From a checkpoint of a small mixture-of-experts model trained on Wikipedia.
Experts: 256 experts in each of 11 layers, 96 SwiGLU neurons an expert, 8 picks a token.
Below are experts of layer 6 (counted from 0) of a mixture-of-experts language model. Rows are named router (the router's row for the expert) and show model dimensions 128-191. Each number is 500 + 40 x the weight over its row's rms, rounded and kept within 0 to 999. Numbers have three digits each.
After each expert's rows: a language model's description of what the expert responds to; "gets" lists some tokens that make up at least twice as much of what it gets as of all text. This comes from a sample of Wikipedia text that the model never trained on. Tokens count by the router's weight.

# expert 40
router:536528537476533503502538552467497478431442497504558444487467543539555566532502452536512480398549551526501563439528529558456532513470484564471519551543456474482520569513600540528491467551490497
What it handles: Year starts, art context. First digit of years after in, dashes or table pipes (1886, 1918, 2011), mostly in art, architecture and bibliography text.
gets: "1", "| ", "–", " in ", ", ", "- "

# expert 59
router:525555593420449497509560541445486487478469492465516499445423504495525542502522506541515472446528556512469526464551538517463507463537472571457573508548489552478559513534554557497527444541440535
What it handles: Coordinated modifiers. Adjectives and words after and, or, for in coordinated phrases, such as electric, nuclear, small, lower, and.
gets: " and", ",", " or", ", and", " small", "ing and"

# expert 49
router:518555515505517489479484485467505487545471462472526446474514522516565525548502470583484457444539483517452567473577590576396544470501483588506507557530503478426474500483528516552490498555488499
What it handles: Football league names. Soccer league and club context: league names (Major League Soccer, UEFA), "of the" in league descriptions, and digits and separators in club statistics tables.
gets: "–", " | ", "2", "3", "4", "0"

# expert 37
router:500492494461516435457527510488462455495449503468482435446497566503524506526502480546509420428550543538487565458545538504466487476464506563433579517575501545507496530517532548516520516528479492
What it handles: Football squad tables. Cells and headers in football squad and transfer tables: position codes (DF, MF, FW), pipes, and headers like "Name | To", "From", "Outgoing".
gets: " | ", ".", "\n", ",", "| ", "+"

# expert 63
router:547540543457428440480541501468481450477452520518502494490429520537502554513493423554473446426530483540491527425534560558458505465483510594474562541547490525472527545464570472499475475538414503
What it handles: Opera and foreign titles. Line breaks and title openings in lists of works, quoted song titles after pipes, and French or Italian phrases like jusqu', L'Italiana.
gets: "\n", ").", " | \"", "'", " (", "-"

# expert 20
router:545529569484518478443519530490499513484474489509514459457471517508557561491491455538485483441516493531425534480561523512479514451511509527469505550545479507444531535507492545556436448587482501
What it handles: Infobox and table fields. Field labels and slots in structured lists, such as taxonomy "Genus:", officeholder "Preceded by/Succeeded by" and election-table party cells.
gets: "\n", " by", "=", "',", "| Bronze", "- Genus:"

# expert 10
router:551559516432484486452533512519507462532440490460532462461455551505558551476478518552518453405507554547457501456523517505470523448497551551432543513553477493475498527522529584543468533555493471
What it handles: "in" syllable, table cells. Word-piece "in"/"In" inside names after Ch (Chinook, Chinami), East Asian name syllables like Shin, Jin, plus table-row pipes before years.
gets: "2", " in ", "| ", " | ", " |  |", " In "

# expert 46
router:532513572471463479411538493474498480469458456467552447502468551527532522553496466530436452423533538541427578496528524526435507449467489539423541529540443516521559528549536548496478479558422474
What it handles: Paragraph breaks, science. Double line breaks ending headings or short definitions in technical and science articles (satellites, cells, software), plus table row breaks.
gets: "\n\n", "\n", ".", "| ", "s.", ")."

# expert 33
router:575550530451481451527534550471465484523470474485497484447444548505515536547497487583479475357539479540483541478530509523453540442495484564459537541567488522485492528553562564532461498519446515
What it handles: Dates after on/born. Prepositions and labels that come right before a date, e.g. On, on, until, (born, - Born:, | March.
gets: " on ", " (", " ", "On ", " – ", " On "

# expert 4
router:500523509472482505501482515474488482479470488475548445415450544503574548546513494544496489425516506563468526431542550531488543483470482547453532519538480546481548523510525577507439482548467471
What it handles: Australian sport biographies. Line breaks, table pipes and sentence ends in articles on Australian or New Zealand rugby and football players, plus place names like Melbourne, Queensland.
gets: "\n\n", " |", "\n", "0", " |  |", " Australian"

# expert 8
router:527525533503505479491576552501496492487459493496485480475490516503525572515487483518481461415503500553490564472542537590431494451466505549483556526551471520467551553536575552514475478566453476
What it handles: Year leading digit. The first digit 1 or 2 that begins a four-digit year, in tables, lists and after "in" or "(", as in 1999, 2016.
gets: "1", "2", "\n", ", ", " In ", "In "

# expert 42
router:542562516476475457463543559461486484534479511510495428453459565542562612532538486563525435429551522572453569448540534535447497476415528588473524537516475489446529546529518508523460468544491491
What it handles: Year digits and time words. Year digits after in or on, time words like early, late, mid-, By, and score or duration separators like 7–3, 3:03; also word starts like intens, fall.
gets: "2", "1", " ", "–", " r", " f"

# expert 26
router:528517534425502505487552578442570464525449462507470438476477538557546566528529484532435459409527539534436528465551548533425527487504506568480533530494507541482511542528541520501509490590484476
What it handles: Mid-word name fragments. Word pieces inside foreign or unusual names and titles, often in film and music tables, like G-ir-ona, Nic-col-ò, Gou-n-od.
gets: " |", "2", "ir", " Music", "l", ","

# expert 28
router:518507506496429465499547561492498485530472437489542454402473516478573535541488472533499439385511519590474553515511528562455540487443491531475508508499487537461485501521547528561445485540466470
What it handles: Biography birth details. Infobox fields like Born, Died, Country, taxonomy lines, plus birthplaces, years and nationalities in opening biography sentences, e.g. Illinois, Welsh, 1874.
gets: "\n\n", "\n", "1", ")", ", ", "S."

# expert 19
router:508498506489476462477516546416471493521473462447526450424457520500546546559499530526488501414562553557520523463511599523429531449427504540466537535514473569518522531500521553549511518565455484
What it handles: Digits in coordinates, dates. Number pieces, especially the degrees after the slash in decimal map coordinates (98.4894°W), and years or dates in infobox lines (In office, Released).
gets: "2", "1", "4", "5", "3", "14"

# expert 45
router:539513503474457461478532503494471494506457517501511465429464585530534576553506505541489471449588503551492592495534530522461514452498480544497510548504488498437555528479510559525464494525492447
What it handles: Sports season text. Commas, dashes, and, to and line breaks in sports-season articles and records, e.g. 46–21–15 record, win over, "and the 52nd".
gets: "–", ",", ":", "| ", ".", " and"

# expert 61
router:494516510453470482473522514495472516477424450492486473434474514518523514551514482552468514458540532553499551506524513500427501431460477540466535566497497594461567522521537528557487510577454496
What it handles: Table headers, legal cases. Header cells and row ends in election, sports and results tables (Votes, %, Score, Record), and US Supreme Court case infoboxes (v., Case history).
gets: " |", ".", ":", "\n", "% |", ", the"

# expert 3
router:550535532452464507453544531479500489509470491502478426488465548540532540497524493600477439438520527580485566433555563546454542457483495555472562512542487503475521545495507568548498465517504527
What it handles: Song and album listings. Punctuation, pipes and line breaks in discographies, track lists and chart tables about songs and albums, e.g. " – , song, album.
gets: "\n", "| ", "\"", ".", "\n\n", " song"

# expert 48
router:527525513482461451471557538424480501514469475510506493459462539495541549540500516530520464401510445547470548473510523560431527449471481545438539549550472541470501528508530591551470484538506475
What it handles: Month names. Month names in dates and ranges, such as 17 January 1859, April–May, mid-July, often after a day number or table pipe.
gets: "\n", ", ", " May", " June", " September", " August"

# expert 21
router:519555552498443472518482517438508446469470489520547490462489524497546527534521453550505444390510536561466573465513552520469489468454527533478553510491468538503462523480576538490478476531449496
What it handles: Place names and coordinates. Word pieces of European place and personal names plus coordinate separators in infoboxes, e.g. Tic-ino, Friuli-Venez-ia, ″E / , Location within.
gets: "\n", "z", " County", ")", " of", "h"

# expert 36
router:488525503472512570522521537445449525514418516457525432475485520539550528505490518537514463430557576582488570482564512473401498470501533557456591548510476547481533559508493528533480503541442512
What it handles: Sports tables and infoboxes. Line breaks, pipes, dashes and digits in sports results tables, tennis draws and athlete infoboxes, such as Personal information, | Country, score 7–6.
gets: "\n", " | ", "| ", ".", "\n\n", "–"

# expert 25
router:541564508511474435496555514508493525537454495491516424473469505506525534525496475533474416391519517611458582490534516544482490527488512593476528539528520527491494529489582489549453477525472494
What it handles: Article openings, birth years. Title lines and lead sentences of biography and media articles: "(born", the paragraph break after "= Title =", birth years, "is an American".
gets: "\n\n", "1", "\n", ", ", " (born ", "2"

# expert 55
router:496567554480504492508483541457514464506455457505440464428481528481550636520555485515497476390529532547450563462539473536445485510492486477473523499551467546502521535552494519497475526562484472
What it handles: Personal name fragments. Pieces of personal names inside tables and lists, such as Man-il-ow, Mc-Al-ister, Karl-off, plus years in song and career lists.
gets: "1", "2", " | ", "il", " Al", " B"

# expert 24
router:493536565506437540487546507496491501495481451496525461463490532543568532511525455502472472369525499531488541474553493538483524482476509545463543525513503546482521534549566525514487467536447528
What it handles: Taxonomy lists. Tokens in species lists and taxoboxes, such as Scientific classification, Genus:, family-name pieces like Noct-uidae, author names like Schiffermüller, and line breaks.
gets: "\n", ")", "Scientific classification", "ph", "om", "oc"

# expert 29
router:504501482482498478459506545464470508511448478489467484486502531515532575495514512596531472439539487555497567460500569561472494457423531567464503543533481520473533535514530601547481499525486461
What it handles: Date and score numbers. First digit of years, days and other numbers in dates, sports match reports and tables, such as 2016, 10 September.
gets: "2", "1", ", ", "3", "4", "6"

# expert 58
router:486552507513485473472549515505523480462445468470522476416512536477577534541471504543479456391567481563477557482498529512481539471462530543487515540530463556482535510500528546510468459517487482
What it handles: Numbers in stat tables. Numeric cells in sports and election tables: scores, vote counts, totals, e.g. 43–30, 248, 8,749.
gets: "1", "2", "3", "4", "0", "5"

# expert 27
router:508559574480484537467486520463496469499437455480511506438500564533565487528528529548544436427551481559473525459528535525418527476484563545448526523524484532489570540510533562526470474499462499
What it handles: Motorsport results tables. Pipes, digits and semicolons in racing and sports results tables, e.g. race-by-race rows, Pld | W, Time/Retired, Laps.
gets: " | ", "1", "| ", "; ", "0", " ("

# expert 38
router:549512534471489509451564495485516513487415467487491487434497571559534540526515454573499429420525545549484547477575539521436466487506529535489509533541464503473513505510490547542479460557445440
What it handles: Table cells and separators. Pipes, spaces and semicolons in tables and lists, plus "Group" in tournament group headings like "===Group B===" and "each".
gets: "| ", " | ", " ", "/", "; ", " in "

# expert 43
router:495511506507443502499526543472499473510472453462529488425527534480533503525531484542562477436542514513433537472559567559465477490491522576437530521523475474487507532536495525503494486525487466
What it handles: Table digits and scores. Zeros and small digits inside stats tables (1+0, 12–0), subscripts in LaTeX formulas, and a few words like credit, nuclear, Athletic.
gets: "0", "2", "3", "1", " |", "4"

# expert 18
router:542536557425455481488511527456491499537451487499519462449444546524590548519478507514482478395541528572481548457540522520441505485445514525429560523532482549491526519544550535526488462565468502
What it handles: Sentence-ending periods. Periods ending sentences, often fused to word endings like ing., ers., ation., ". and the decimal point in coordinates such as 53.1°E.
gets: ".", ").", "s.", "\".", "es.", "a."

# expert 1
router:476496574435459533444533484470462450514478413432459436487456551485535538492538500553480471467553570536443518460516528532465541475443492515445521546520525544490533533557537539534504464541478456
What it handles: Accented letters, word endings. Accented letters inside names (Stéphanie, Stévenin) and mid-word or phrase continuations in sports and biography prose, such as loan, month, would be.
gets: " | ", ", ", "é", ") |", "á", "a"

# expert 11
router:518550596425476504457534504449471453507468445496493482488432548516524545540456486559511464506553491557521555465524541560468489469492496503480543538527470535465513494542538561533465477513474476
What it handles: Determiners and possessives. Articles, possessives and adjectives that open a noun phrase in ordinary prose, such as its, their, the, a new, distinctive.
gets: "'s", " The", " a", " the", "The", " of the"